Experts of a small language model: a softmax router, 4148 steps.
Below are experts of layer 5 (counted from 0) of a mixture-of-experts language model. Rows are named router (the router's row for the expert), gate (a neuron's input weights, with its number), up (a neuron's input weights, with its number) and show model dimensions 0-191. Each number is 200 + 30 x the weight over its row's rms, rounded and kept within 0 to 999.
Before each expert's rows: a language model's description of what the expert responds to. This comes from a sample of Wikipedia text that the model never trained on.

# expert 51
What it handles: Hyphens inside compound modifiers, line breaks, and compass directions like west, north in location phrases, such as guitar-driven, star-studded.
router,193,200,208,173,178,211,248,223,206,256,214,190,192,187,233,255,176,173,199,232,209,217,154,227,177,193,289,183,167,191,124,178,186,258,196,195,227,209,173,266,192,174,222,180,206,172,153,243,179,234,171,178,167,189,230,195,168,221,185,202,243,187,229,217,198,116,180,200,267,171,205,177,216,228,217,223,228,209,181,202,270,243,201,174,228,188,166,177,171,217,208,220,172,182,165,199,204,199,180,231,298,203,218,159,181,181,161,191,150,187,173,126,216,204,218,225,214,209,209,196,215,175,207,198,198,218,198,155,241,170,185,141,219,205,218,156,201,187,241,256,164,176,160,208,220,186,133,234,215,164,183,183,138,210,208,197,214,236,180,207,225,202,194,214,183,172,157,172,218,144,258,223,216,172,166,215,187,168,229,168,193,213,194,250,208,179,191,195,226,206,184,192
gate0,216,166,207,223,212,211,217,200,205,254,195,211,233,210,237,185,248,146,206,194,229,250,239,180,167,192,249,207,226,215,187,226,162,235,219,149,163,213,280,226,271,229,254,178,184,228,230,195,216,187,199,168,174,232,214,203,191,178,243,189,175,149,225,222,174,210,197,222,231,233,211,252,189,181,166,203,211,171,253,182,246,205,210,155,239,201,159,176,252,220,240,204,189,192,177,181,206,168,215,167,241,293,176,234,226,194,196,198,175,186,195,218,247,207,177,232,238,179,208,253,161,169,187,148,175,250,206,196,223,207,206,186,247,241,177,190,140,191,228,165,252,141,199,191,264,172,208,261,217,186,165,225,219,192,206,232,241,154,203,238,221,203,166,245,196,214,212,249,222,184,155,196,174,192,212,191,223,184,199,236,189,208,209,172,191,226,182,179,176,187,167,155
up0,187,132,203,224,232,241,203,206,220,248,211,222,199,199,230,180,236,174,169,202,208,224,230,185,167,239,252,192,214,214,183,204,157,228,250,149,184,198,264,201,236,252,276,156,213,239,184,207,218,211,202,197,185,227,205,224,175,174,229,209,172,121,231,200,220,205,209,210,208,235,192,263,225,175,165,219,186,211,225,175,234,190,170,156,219,233,151,184,210,218,185,183,171,163,169,202,177,173,206,194,207,253,185,195,209,229,237,215,167,190,205,229,269,201,139,192,200,171,231,224,186,163,222,156,169,220,228,167,180,224,206,205,255,217,169,198,153,178,154,153,242,147,201,228,246,221,173,205,218,223,175,228,172,217,207,246,207,181,177,264,220,192,161,193,194,248,180,218,279,170,177,247,143,171,229,216,204,154,198,217,235,190,238,181,195,220,175,207,188,196,148,175

# expert 3
What it handles: Pipe separators and numbers inside wiki statistics tables, mostly football career or league tables, such as 0, |, 30, and dashes.
router,174,233,195,223,216,201,189,210,186,178,173,197,189,205,228,220,225,198,228,192,243,207,242,193,182,191,141,151,209,151,218,172,223,229,235,162,141,184,184,177,186,210,205,177,217,165,192,228,117,232,212,258,242,164,197,218,204,260,190,184,212,233,149,176,238,214,254,213,218,200,185,204,257,226,168,244,182,165,224,194,269,165,221,196,217,205,241,235,200,244,189,201,234,202,172,253,203,176,188,175,174,209,184,209,230,218,123,155,239,235,166,147,242,183,167,148,187,207,191,163,169,175,152,185,250,197,220,197,160,204,211,229,138,232,196,179,213,199,267,232,226,236,204,156,211,221,179,213,183,180,212,129,243,193,169,183,242,176,217,167,194,231,241,201,238,204,193,166,207,167,217,203,180,180,175,197,171,264,234,228,210,141,203,201,221,207,189,147,209,196,194,206
gate0,188,149,181,176,237,208,210,191,176,257,208,196,179,216,193,187,218,181,175,174,230,210,187,242,250,188,187,233,204,157,175,205,169,145,168,225,218,229,213,160,205,227,250,200,213,187,176,152,169,215,184,225,184,249,217,200,203,222,174,218,183,213,182,164,142,238,239,233,166,186,202,208,237,151,197,210,181,156,247,169,220,186,215,207,174,182,186,188,235,227,220,160,252,172,138,200,221,222,169,240,263,246,206,166,180,217,212,136,228,170,234,188,162,192,175,189,180,220,137,160,201,137,194,208,225,164,214,207,242,166,245,182,187,190,185,179,206,192,167,154,204,245,215,237,184,183,217,233,200,169,213,224,228,232,198,204,255,203,201,155,240,196,183,142,184,225,188,213,221,230,259,186,256,143,183,238,210,159,154,228,171,176,238,216,203,255,216,199,156,260,246,174
up0,237,100,178,174,264,191,221,235,170,261,163,184,185,211,172,197,237,193,215,225,206,204,215,187,267,175,178,212,175,133,199,206,185,154,187,198,205,185,194,163,213,209,204,213,217,206,195,167,178,199,236,212,169,226,220,176,227,193,202,204,159,186,206,145,129,220,180,212,119,192,212,219,214,168,155,194,166,181,224,191,178,169,192,211,139,194,191,240,188,238,219,159,222,221,152,199,220,183,225,258,266,200,203,215,228,209,228,156,201,174,167,197,207,219,154,156,160,192,183,187,216,167,146,225,191,171,233,193,259,203,167,205,170,210,198,162,200,200,164,138,225,228,214,220,205,125,208,234,217,176,191,203,205,212,243,221,187,215,178,194,221,236,217,166,208,189,230,196,178,213,218,179,202,167,132,203,236,152,167,156,191,249,231,219,163,236,240,220,176,257,174,186

# expert 6
What it handles: Line-initial dashes and line breaks that start "Field: value" rows in infobox or taxonomy lists, such as - Designer:, - Clade:, - Occupation:.
router,226,186,206,173,174,244,196,189,240,225,228,224,192,187,162,180,201,132,171,185,248,187,198,209,219,182,166,207,193,181,222,211,250,210,134,203,237,150,260,222,189,205,192,241,222,180,232,176,199,197,179,159,207,245,154,177,216,252,171,178,214,219,219,193,216,129,274,224,222,200,200,221,174,197,171,199,193,198,202,162,187,270,172,167,236,216,181,221,247,188,167,200,240,175,184,211,237,226,214,190,194,177,231,189,156,162,193,180,210,209,206,226,213,133,214,195,227,157,201,195,167,257,265,156,165,222,155,161,237,160,189,163,236,241,190,224,183,157,251,221,145,190,224,219,150,219,226,185,226,206,181,152,230,271,190,207,230,154,164,202,224,226,176,200,143,210,177,189,175,201,117,197,220,188,207,203,214,187,203,164,204,180,181,226,203,202,224,134,216,216,184,205
gate0,223,200,178,218,171,207,232,196,258,179,200,195,173,164,227,236,198,166,166,209,256,186,214,185,190,201,200,204,214,210,195,211,104,190,161,186,168,204,185,198,180,184,264,224,178,178,196,216,189,216,193,177,163,231,241,207,208,268,173,238,182,229,253,205,149,183,164,210,178,218,211,133,202,175,155,195,186,130,202,193,152,203,219,136,195,222,231,158,226,197,199,201,205,146,227,181,190,202,191,236,181,237,174,177,224,212,129,222,191,192,204,110,151,232,212,163,180,190,202,201,202,186,176,173,239,182,234,200,191,210,198,214,262,217,222,206,208,190,127,192,113,212,211,210,211,177,154,253,208,206,190,188,241,199,191,203,219,221,221,200,157,206,152,213,164,182,214,168,148,237,172,211,164,176,204,253,166,173,187,221,211,220,149,217,167,228,203,183,166,168,265,194
up0,154,198,182,173,242,165,163,215,243,202,237,251,207,202,202,215,171,206,255,217,174,193,254,208,175,216,218,192,146,138,194,191,158,165,202,208,233,246,200,178,198,156,173,196,174,231,210,207,163,187,256,186,192,227,226,178,199,243,217,221,201,175,214,197,238,203,219,162,237,182,213,219,272,188,175,158,251,217,206,273,191,238,193,220,177,168,171,114,174,232,239,237,219,219,219,160,181,233,252,195,249,248,202,182,181,189,163,171,164,131,184,149,254,204,173,196,153,233,204,150,195,166,202,264,228,255,205,187,178,227,210,209,188,184,219,200,190,163,247,200,206,141,228,173,213,162,227,147,164,213,233,186,203,192,204,186,198,204,234,198,238,197,209,227,202,219,166,192,193,238,228,186,221,189,166,188,183,198,221,180,182,201,194,239,230,285,194,167,196,208,226,213

# expert 49
What it handles: Closing parentheses, brackets, braces and quotation marks ending asides, measurements, citations and titles, as in (1.88 m), (left).
router,161,144,150,146,201,149,215,210,228,250,170,197,162,207,201,200,138,206,199,189,126,189,168,237,173,208,235,199,206,196,222,201,219,230,197,245,213,170,213,178,189,217,212,179,187,204,127,137,195,197,190,196,161,145,221,237,171,156,183,150,215,177,204,162,211,232,193,205,185,180,182,156,242,204,206,214,213,202,192,136,184,207,189,177,222,177,216,192,192,223,188,231,168,200,217,146,171,200,170,208,153,184,166,222,246,188,182,229,182,205,178,181,166,201,222,238,241,241,178,211,211,255,239,150,217,198,212,198,201,145,196,196,178,238,181,181,132,254,195,196,202,169,210,129,180,204,135,159,186,205,220,205,221,229,204,182,209,169,171,208,189,205,160,206,170,210,202,82,175,187,189,215,189,174,246,187,205,223,211,150,175,231,174,201,213,245,182,274,162,205,192,185
gate0,222,226,167,151,205,204,176,183,161,168,236,228,205,188,189,243,198,209,194,173,161,182,170,231,216,102,186,130,198,214,221,214,173,209,103,254,166,165,179,168,174,195,142,251,146,200,152,232,191,246,190,195,218,170,177,230,203,232,213,241,142,229,222,230,194,205,215,186,207,179,152,209,212,200,233,203,215,227,241,195,248,210,188,256,144,213,197,205,261,184,189,170,176,218,180,213,215,220,176,235,161,218,187,157,212,217,222,209,250,214,243,224,188,240,166,197,250,175,192,173,229,214,215,211,215,242,180,225,248,249,209,194,212,177,183,210,220,186,237,232,210,209,182,155,190,184,174,168,184,187,186,179,198,126,180,208,203,183,205,208,164,193,217,189,166,224,138,201,226,255,185,189,175,190,187,245,201,225,180,185,139,247,199,176,215,268,176,238,196,183,225,206
up0,225,205,168,169,166,235,143,189,177,209,246,250,191,241,193,264,175,164,168,182,139,163,169,205,175,138,206,141,214,165,207,230,155,186,139,224,162,213,183,220,169,177,151,225,174,216,178,240,213,249,214,156,218,197,220,217,220,204,200,187,180,211,233,215,181,193,200,182,223,186,156,223,224,196,205,248,236,216,206,151,173,214,237,252,178,178,216,230,234,184,140,179,177,231,184,259,184,224,193,200,186,214,203,130,200,165,220,203,214,209,219,219,192,190,124,170,252,224,188,203,260,198,196,270,209,222,218,220,155,235,212,184,213,168,190,261,194,195,227,213,214,169,186,140,180,199,196,207,216,200,182,193,217,162,231,227,222,173,221,225,167,219,201,200,161,215,147,189,201,274,185,171,196,192,187,188,179,220,176,182,173,262,227,172,230,257,211,252,166,177,199,169

# expert 47
What it handles: Commas, ampersands, slashes, semicolons and "and" separating paired or listed names in sports tables and results, e.g. GBR Alan Lovell / GBR.
router,254,178,199,209,192,221,175,203,236,226,190,194,188,159,235,170,155,197,212,174,166,237,153,219,156,220,229,200,193,221,227,193,187,200,186,207,174,167,178,177,166,222,213,244,220,171,224,189,195,115,233,245,235,197,258,182,199,138,162,155,164,174,205,202,177,192,204,235,200,223,218,167,187,188,211,172,181,175,220,201,211,208,249,210,209,178,172,202,194,218,265,199,182,205,245,177,215,227,225,153,176,238,170,197,211,163,207,201,198,173,164,190,196,258,167,191,174,221,219,238,211,233,182,179,182,190,237,154,291,158,197,233,184,232,192,208,220,260,184,181,193,188,203,172,207,162,196,218,185,160,157,215,178,197,134,263,140,256,178,154,234,204,203,222,217,199,189,225,183,236,228,210,230,250,216,214,181,168,240,226,271,172,190,193,217,126,229,160,223,154,144,189
gate0,259,171,160,239,202,191,201,221,197,193,191,242,194,163,167,185,154,205,206,152,229,226,212,236,216,156,207,141,137,181,210,211,204,167,201,219,189,223,175,155,189,226,245,156,197,184,168,254,220,159,185,187,216,248,201,179,276,236,177,220,216,182,170,195,190,156,222,186,196,247,208,209,188,185,196,176,236,230,192,198,161,214,190,182,167,182,206,264,175,249,240,192,211,210,149,173,245,164,243,157,194,234,247,225,158,140,199,173,137,166,203,177,162,190,239,175,221,257,248,250,168,221,231,178,232,220,128,149,182,197,190,202,198,216,218,178,233,252,180,186,252,206,213,199,216,252,164,210,233,276,199,197,255,166,192,203,203,194,239,180,178,222,234,168,199,194,176,184,222,195,228,204,200,155,155,213,189,183,230,197,217,229,173,175,192,210,157,192,210,187,201,175
up0,162,213,162,253,266,244,196,153,194,183,175,176,223,188,194,228,179,206,178,231,211,215,192,204,165,148,179,208,246,129,229,201,227,256,274,172,231,226,177,180,208,167,147,218,197,207,214,186,177,220,195,179,200,188,147,182,186,181,202,214,152,180,200,244,213,212,203,217,257,194,214,230,197,201,227,179,187,180,201,174,154,178,167,214,210,240,210,222,180,159,152,152,168,212,227,228,153,200,171,208,191,167,160,233,244,195,172,200,195,188,202,204,248,169,215,247,188,227,209,239,160,172,181,244,192,203,153,254,178,263,190,178,219,177,154,259,201,172,214,197,152,219,189,192,189,125,189,208,218,204,215,218,212,221,223,134,264,179,160,240,191,196,189,230,192,186,246,191,189,164,202,185,184,212,187,223,221,151,255,174,178,158,236,180,154,171,208,197,231,229,127,189

# expert 52
What it handles: Final word pieces of foreign personal and place names in running text, often before 's or a verb, such as Yō-to, Sak-ata, Aristot-le.
router,173,195,160,221,253,180,192,221,195,235,176,195,214,176,251,171,209,184,150,212,246,196,200,205,236,180,241,215,269,225,208,163,224,201,201,175,198,206,267,184,189,219,247,238,203,224,251,184,211,226,240,226,219,221,230,156,157,204,208,211,231,195,224,231,230,171,188,211,176,177,215,215,202,229,227,199,160,189,161,209,157,197,255,207,137,216,236,166,176,153,182,195,190,167,176,197,192,220,212,246,186,200,232,218,248,224,204,205,197,220,253,248,190,178,202,151,196,225,218,219,231,256,173,180,209,192,260,224,166,172,149,177,176,173,135,218,251,160,194,173,184,218,222,226,185,223,160,146,191,248,230,157,257,201,224,132,228,261,192,244,199,192,192,199,190,177,159,143,205,170,170,232,178,188,156,201,174,177,178,204,148,259,175,210,184,200,214,184,202,147,177,163
gate0,173,151,217,189,237,164,164,216,189,190,202,230,301,163,202,242,182,231,197,170,219,209,244,221,198,230,166,220,171,192,225,219,242,202,161,198,152,168,208,234,179,170,202,157,134,190,205,203,212,220,241,171,250,158,143,157,213,135,184,137,182,214,177,206,206,258,222,170,176,161,214,129,230,200,163,136,199,208,227,169,200,195,153,189,214,205,212,156,208,258,195,165,199,178,212,188,150,152,210,213,207,211,216,145,147,180,214,183,199,189,254,263,250,157,223,214,182,238,201,215,169,222,206,178,160,220,206,210,196,197,198,195,194,186,217,214,219,186,224,200,198,178,170,185,187,191,188,139,240,243,237,196,212,219,183,203,226,202,233,200,198,214,174,178,187,153,246,180,267,176,184,212,183,212,187,206,194,170,213,207,186,134,222,218,206,198,235,200,167,199,171,275
up0,200,228,189,182,216,255,198,185,166,215,205,160,180,198,195,219,186,183,229,199,171,225,202,226,167,207,180,170,218,192,199,184,193,181,202,147,210,213,213,248,208,203,181,166,193,232,194,166,168,176,208,260,208,196,183,230,190,193,207,182,176,236,204,251,184,175,212,222,270,152,224,195,192,153,228,152,199,185,163,192,201,217,260,212,160,153,209,226,167,131,159,207,232,183,206,219,161,221,245,157,238,182,139,248,193,196,240,198,211,229,178,193,223,290,181,177,224,231,235,161,260,233,249,198,253,233,194,174,233,271,166,207,172,182,189,200,214,191,182,196,178,252,158,158,186,198,243,234,218,219,229,183,162,208,189,233,164,236,169,211,241,177,183,227,164,234,206,207,275,120,235,230,230,187,132,203,204,222,236,213,192,199,204,236,211,232,180,165,202,221,214,224

# expert 39
What it handles: Common nouns after his, her, the or their, naming works, relatives or groups, such as albums, films, children, wife.
router,183,204,228,221,235,173,177,207,240,231,205,200,208,163,227,257,186,227,229,177,226,246,173,196,168,158,159,225,207,247,245,209,191,194,190,176,194,189,194,253,225,258,207,180,190,228,254,187,250,226,185,218,224,252,239,157,236,203,213,209,121,226,188,200,180,220,228,169,158,226,217,169,235,187,194,186,173,248,190,214,138,232,178,228,144,213,185,233,164,181,169,210,176,195,162,201,222,218,221,185,203,237,221,156,184,272,212,219,211,194,200,224,167,177,188,214,202,167,228,144,170,254,159,216,167,207,182,183,175,209,202,216,256,183,209,189,236,194,172,174,248,209,173,179,173,195,160,190,214,272,216,185,220,267,259,206,126,191,207,201,177,169,196,245,228,231,258,197,172,230,243,223,237,229,243,201,203,206,177,216,176,218,169,209,203,191,269,237,230,208,227,181
gate0,205,217,263,182,202,147,223,215,231,233,204,230,174,207,196,217,188,189,213,204,207,212,177,188,241,218,208,181,201,178,177,186,129,171,192,204,213,186,211,230,183,163,250,227,220,256,183,169,197,184,184,179,151,267,220,256,209,197,205,176,201,181,221,162,148,161,174,223,184,203,207,221,227,200,175,206,195,216,170,181,198,185,231,191,130,246,211,228,218,253,151,172,182,212,227,216,235,178,141,217,211,168,205,191,148,191,208,168,209,169,195,182,189,244,172,179,238,206,181,136,209,228,178,274,172,244,210,156,194,247,179,212,233,186,212,190,200,263,174,112,210,182,178,211,211,193,155,209,245,215,163,159,220,206,259,236,190,143,116,149,204,163,229,188,218,211,170,187,192,226,192,229,179,149,160,153,237,191,174,179,204,233,185,196,209,214,212,241,246,198,219,182
up0,192,173,172,221,159,205,223,181,190,208,181,177,191,211,154,217,195,222,195,208,256,230,173,194,168,187,173,182,199,182,235,218,230,216,236,244,143,147,172,229,174,162,192,213,201,133,215,213,247,177,235,180,232,178,152,136,204,213,216,190,227,201,234,199,234,234,164,141,254,228,228,159,248,216,184,203,157,192,243,165,233,173,214,184,204,203,182,210,173,168,207,163,217,213,184,259,223,227,176,199,159,226,153,196,225,172,176,210,211,175,175,195,162,187,188,288,207,163,150,231,159,176,191,173,208,197,117,226,216,135,194,164,128,182,218,212,235,189,198,243,130,177,205,206,164,217,200,195,206,212,223,196,197,250,145,187,175,237,247,166,179,231,202,196,235,185,244,175,201,230,195,217,175,246,227,218,180,157,191,193,236,217,229,186,199,230,206,231,202,243,184,239

# expert 33
What it handles: Capitalized content words inside song, album, film and book titles, such as Love, Night, Way, Beautiful, Street.
router,199,196,195,164,246,249,162,229,205,168,190,195,258,181,197,182,180,239,168,156,205,188,191,167,231,174,183,207,212,212,213,208,203,221,217,248,179,195,259,233,180,175,271,243,195,215,194,171,175,173,196,161,190,216,249,148,217,148,189,211,187,250,213,256,169,233,220,242,138,190,213,195,184,222,169,208,256,228,145,215,225,215,238,188,170,221,216,212,162,242,254,144,172,177,227,161,177,232,176,230,225,237,220,170,205,245,196,204,220,256,262,204,148,183,217,194,255,232,207,231,204,265,209,212,145,194,192,212,229,181,215,243,233,197,161,171,192,233,213,229,229,210,193,197,188,165,157,186,201,215,235,209,237,189,224,193,198,198,169,230,212,195,246,162,164,160,166,224,213,227,164,221,194,154,184,175,165,176,232,188,162,194,216,168,246,195,205,188,179,219,258,271
gate0,162,165,220,199,218,197,251,140,174,251,151,199,247,195,213,216,228,168,210,175,141,153,236,219,186,171,190,143,183,182,185,184,255,209,194,216,246,169,207,157,226,132,243,166,192,245,179,163,161,281,234,258,213,185,190,176,218,197,191,143,215,176,233,244,215,154,200,220,186,259,242,205,185,159,244,231,197,184,220,177,158,207,261,213,215,173,176,235,192,167,192,184,212,211,211,149,241,143,153,206,159,200,205,204,209,174,160,213,190,197,183,208,236,204,199,201,184,207,235,221,200,213,261,253,225,154,174,222,205,231,175,201,201,196,146,229,219,228,214,216,204,158,211,189,267,198,170,242,210,202,226,236,228,194,185,190,242,182,184,194,156,207,229,178,179,209,219,259,200,217,227,241,188,176,197,233,202,165,233,215,168,172,201,248,168,204,205,172,179,161,205,220
up0,229,187,198,177,247,244,139,174,249,205,156,206,201,207,178,217,140,228,252,176,168,199,201,174,210,190,152,247,165,208,231,247,182,228,219,198,211,172,194,167,169,234,172,199,220,143,176,185,204,134,162,244,211,207,258,165,241,194,215,187,209,226,132,200,230,183,205,200,175,178,188,209,194,192,141,201,234,253,160,223,222,187,230,252,180,197,215,159,194,171,222,196,224,176,172,214,124,190,178,215,268,254,212,177,184,203,187,169,187,171,224,222,193,181,253,216,208,193,159,157,164,209,235,205,197,212,267,219,230,203,211,214,187,211,211,190,217,170,149,220,197,192,220,156,225,196,249,129,201,214,164,148,166,224,250,257,177,201,225,177,156,196,209,278,228,176,241,166,219,214,196,208,209,200,179,201,198,246,204,213,211,228,230,202,183,252,212,242,186,220,197,193

# expert 63
What it handles: Commas closing a phrase or clause in running prose, often before and, which, or but, including ), and ", forms.
router,185,222,235,239,214,229,231,216,194,263,259,216,200,146,237,190,178,180,221,209,172,235,195,216,222,244,183,203,149,179,212,198,200,250,202,233,204,208,209,143,178,190,166,159,200,255,211,244,205,191,256,149,185,187,215,128,190,201,181,147,172,249,251,211,167,186,179,213,226,181,173,183,188,195,259,220,203,204,196,171,201,232,213,255,167,170,185,188,225,223,230,229,140,217,208,233,187,188,165,215,195,223,209,181,168,194,178,212,208,192,185,224,140,210,175,186,189,156,256,242,235,236,191,214,241,203,238,185,146,218,215,205,252,241,204,237,156,211,149,165,154,225,230,249,190,263,173,181,219,172,176,157,166,280,196,133,198,211,218,164,170,176,164,176,205,235,195,168,198,167,214,190,186,229,176,213,201,182,186,224,191,187,218,176,176,237,194,221,166,211,147,164
gate0,253,186,179,248,225,183,270,170,231,233,211,238,209,150,189,161,189,196,238,223,225,211,198,219,193,226,213,175,179,207,171,200,209,209,213,215,202,184,188,185,199,179,202,186,207,210,224,248,119,118,186,168,171,241,239,171,224,196,190,204,174,224,260,195,182,233,180,128,189,168,164,234,135,188,189,192,211,255,191,184,186,181,187,262,180,188,183,184,218,261,184,237,201,197,181,204,188,241,194,253,190,175,209,163,213,207,248,218,202,161,193,215,187,250,202,145,187,205,256,197,234,209,153,174,221,194,208,222,224,284,200,189,176,193,165,242,153,173,188,166,191,179,181,279,163,199,133,249,230,147,144,215,215,233,233,205,176,181,205,224,177,173,185,178,195,220,214,193,191,161,179,179,188,167,225,227,176,226,225,228,168,206,174,159,236,226,202,176,244,218,184,212
up0,224,175,185,195,217,192,220,217,190,199,191,213,169,190,257,233,188,198,223,192,267,223,267,191,228,210,178,181,200,241,204,193,229,214,188,179,189,173,179,208,245,193,231,173,177,248,206,230,171,109,209,208,199,212,217,115,229,172,225,137,196,184,218,200,184,222,155,173,245,183,165,207,181,250,206,220,261,222,204,191,225,172,244,212,199,213,267,203,229,215,231,217,183,169,186,260,205,275,164,231,180,174,180,175,216,216,235,233,205,135,166,154,249,225,174,176,198,194,222,191,196,189,188,168,183,143,211,242,242,211,218,180,196,112,199,206,140,153,200,185,158,222,178,209,187,215,204,199,236,243,191,213,204,200,197,220,146,213,176,251,158,240,247,202,218,189,271,169,194,210,188,197,148,215,204,199,217,151,208,243,200,214,198,182,239,190,185,197,247,198,204,193

# expert 53
What it handles: Mid-sized numerals giving quantities in infoboxes and stats, such as elevations, weights, percentages and dates, e.g. 342, 183, 43.
router,179,214,179,239,229,186,216,210,247,170,203,181,179,210,201,194,241,183,193,209,228,178,270,168,232,250,221,216,165,197,158,253,156,153,215,167,178,154,209,161,173,159,218,191,177,209,243,221,224,181,176,192,230,162,168,235,195,221,201,207,212,191,192,141,238,240,163,233,185,216,218,165,150,162,197,227,191,210,215,169,209,212,203,221,234,212,219,218,192,216,190,177,222,169,178,158,194,172,223,201,200,201,168,238,170,190,193,209,164,203,236,206,201,182,193,229,211,165,213,133,169,171,158,191,224,217,175,244,241,268,221,148,222,171,231,233,197,229,198,239,133,230,204,203,212,174,172,264,153,247,144,233,200,179,192,162,257,175,222,255,173,194,201,188,199,159,221,185,161,167,162,156,198,172,204,211,220,217,261,222,159,260,237,217,198,236,242,138,232,220,233,173
gate0,230,181,254,253,243,166,209,201,191,197,222,195,220,257,196,150,154,228,181,230,215,236,212,191,238,235,263,224,213,198,233,229,184,200,230,197,244,145,270,251,164,174,170,221,210,154,138,184,206,172,190,197,219,255,176,184,241,225,200,174,217,212,207,171,185,219,198,223,133,214,209,194,191,209,186,165,226,185,153,227,182,215,240,211,212,164,167,216,211,199,201,220,242,200,187,208,208,180,255,255,230,193,152,203,199,168,203,209,190,166,209,197,180,195,208,189,227,162,190,199,219,133,164,174,196,175,209,162,209,188,192,185,155,207,162,195,202,219,220,200,163,227,215,244,212,205,196,210,206,191,257,228,224,255,223,204,228,186,155,138,222,188,187,209,216,172,227,122,214,148,218,213,158,175,234,252,281,170,148,221,171,246,238,155,184,168,207,157,219,236,214,201
up0,207,199,192,203,188,202,234,250,186,164,199,201,173,192,226,183,221,162,193,238,168,228,199,244,200,210,224,171,214,187,205,226,219,182,193,193,204,204,231,166,193,178,221,215,215,151,221,213,143,210,200,183,141,229,203,142,274,221,260,178,200,207,174,234,207,225,194,211,167,227,207,165,207,231,201,190,236,172,230,194,188,188,192,205,143,210,197,208,211,237,234,161,212,166,221,158,232,269,177,198,241,202,129,226,207,181,174,169,212,172,188,215,177,281,198,171,220,168,183,215,224,226,196,160,200,152,204,202,213,188,147,156,243,192,151,255,232,214,168,210,241,234,215,200,197,222,142,183,205,260,193,229,283,196,192,218,204,250,200,155,126,189,211,166,196,199,189,154,182,191,201,142,264,147,174,201,178,217,195,220,204,188,142,132,202,199,201,170,213,178,217,141

# expert 44
What it handles: Common nouns right after the or a, often followed by of, such as area, city, island, range, height, story.
router,187,126,221,250,165,227,296,211,188,195,193,198,200,201,194,214,205,182,217,214,176,263,203,182,175,189,215,220,164,187,184,186,226,228,189,182,154,197,197,261,229,207,200,208,194,239,214,202,179,226,180,238,209,226,204,206,181,244,269,194,164,186,190,229,197,151,210,198,181,180,155,278,208,193,197,206,181,224,151,222,130,221,199,200,182,205,154,189,185,149,174,175,173,197,230,188,283,191,199,193,244,203,231,210,179,242,141,239,175,215,187,223,148,143,193,234,181,218,216,85,189,201,179,198,230,205,220,191,179,163,223,250,227,145,232,195,162,181,162,228,216,197,171,193,225,226,188,201,178,234,188,175,157,191,180,234,204,217,214,224,249,198,213,191,220,197,237,233,178,203,160,175,229,221,149,166,193,243,204,189,148,164,196,180,205,206,189,245,180,155,227,199
gate0,138,208,126,245,185,210,217,132,202,185,171,187,177,176,199,197,230,202,151,186,224,195,278,186,210,216,199,243,191,169,228,199,198,229,218,216,231,245,188,222,145,206,209,181,245,220,211,213,182,234,241,193,215,192,199,190,217,163,227,192,179,174,241,201,207,195,228,225,161,188,222,194,200,181,198,233,226,210,187,201,157,240,168,184,202,169,181,181,244,200,196,248,199,187,140,189,206,179,214,227,186,189,177,248,192,218,201,241,205,182,169,203,186,180,230,129,222,208,172,227,263,178,161,153,157,186,201,208,230,195,239,204,205,216,229,135,192,193,156,226,117,218,232,216,170,170,192,194,191,210,259,168,159,165,202,170,162,167,155,209,189,217,281,181,222,144,214,188,215,171,226,166,175,221,232,122,169,212,143,168,184,215,199,149,223,187,202,215,136,200,211,241
up0,282,195,233,206,156,164,176,247,198,183,213,239,201,176,219,165,200,205,217,163,153,219,174,228,187,170,190,170,214,234,209,203,223,222,177,210,177,161,217,181,205,172,190,221,113,220,216,187,188,159,136,188,200,210,204,227,211,223,201,256,234,208,152,258,181,203,196,208,203,187,167,208,211,244,180,202,213,149,155,207,212,186,198,227,226,154,211,238,185,229,172,217,176,218,229,269,222,236,196,203,194,242,207,140,206,254,247,164,218,156,232,210,201,260,133,260,239,188,198,214,211,191,230,234,178,161,165,187,143,225,149,175,184,172,188,260,180,186,227,215,259,231,210,196,256,197,235,158,176,181,197,169,276,239,188,193,175,137,184,161,193,194,190,189,206,247,190,209,185,197,204,244,223,178,177,221,214,217,208,190,195,213,253,178,214,169,212,234,182,198,175,201

# expert 4
What it handles: Capitalized words in section headings and institution or competition names, such as Career, Personal, League, World Cup, Department of.
router,207,218,213,158,252,201,195,161,228,179,195,221,188,158,244,123,202,226,215,227,225,159,197,167,230,178,178,180,211,222,200,225,175,213,246,235,221,195,164,189,213,238,229,242,174,201,172,169,198,214,157,178,197,193,219,192,197,156,191,236,199,223,260,249,248,201,242,227,155,195,235,215,161,220,205,175,193,212,213,220,265,169,146,183,208,161,208,212,172,193,256,163,191,241,171,187,217,193,187,130,228,179,220,180,237,206,242,186,198,178,242,202,209,204,172,232,234,171,182,196,261,237,204,209,199,210,176,171,184,162,179,199,183,194,214,219,160,208,263,263,153,173,191,144,199,195,245,168,224,201,168,226,205,213,190,214,193,230,172,183,230,236,247,193,174,224,228,215,266,235,287,172,206,180,189,148,199,181,270,225,248,208,197,141,198,191,212,226,176,243,208,233
gate0,156,215,214,204,258,212,197,242,200,270,177,201,175,233,218,221,239,202,207,206,249,231,217,133,217,199,208,180,153,221,171,181,189,150,226,222,225,186,199,192,203,168,196,185,177,218,186,149,231,230,210,185,178,193,213,258,233,225,163,133,168,206,244,235,213,168,246,220,238,199,198,161,179,185,233,199,181,188,211,228,194,175,254,220,255,176,219,192,171,197,197,207,170,215,166,221,221,222,195,166,203,192,267,155,201,160,154,218,259,184,197,201,150,201,202,132,208,198,213,188,219,195,206,214,220,207,181,173,217,234,157,188,143,132,230,194,224,199,208,222,218,155,197,195,161,193,206,240,157,169,222,222,213,227,186,203,144,164,135,167,181,190,249,219,177,224,253,230,146,153,201,140,183,208,193,197,214,165,189,207,240,238,291,180,197,154,220,198,192,196,224,187
up0,158,287,183,222,204,221,174,225,170,235,172,222,168,275,212,177,239,254,281,159,200,223,204,231,170,197,213,196,214,210,170,175,204,234,217,185,226,182,178,254,157,205,184,195,239,181,277,145,156,230,194,236,204,200,231,212,198,257,248,193,143,213,157,274,208,210,225,201,203,174,164,191,228,176,199,144,197,203,140,199,194,167,201,201,204,224,270,155,229,227,203,226,217,225,201,187,164,242,208,171,183,205,243,188,188,225,174,217,251,172,199,192,188,179,167,210,192,237,167,184,190,208,202,201,139,199,192,195,169,159,156,208,216,227,210,203,188,242,176,211,197,170,208,198,183,169,208,169,157,206,156,236,181,190,188,180,190,223,149,173,147,176,177,133,234,198,215,201,183,206,230,155,143,184,191,257,216,154,196,172,202,173,219,187,193,167,174,171,216,218,211,202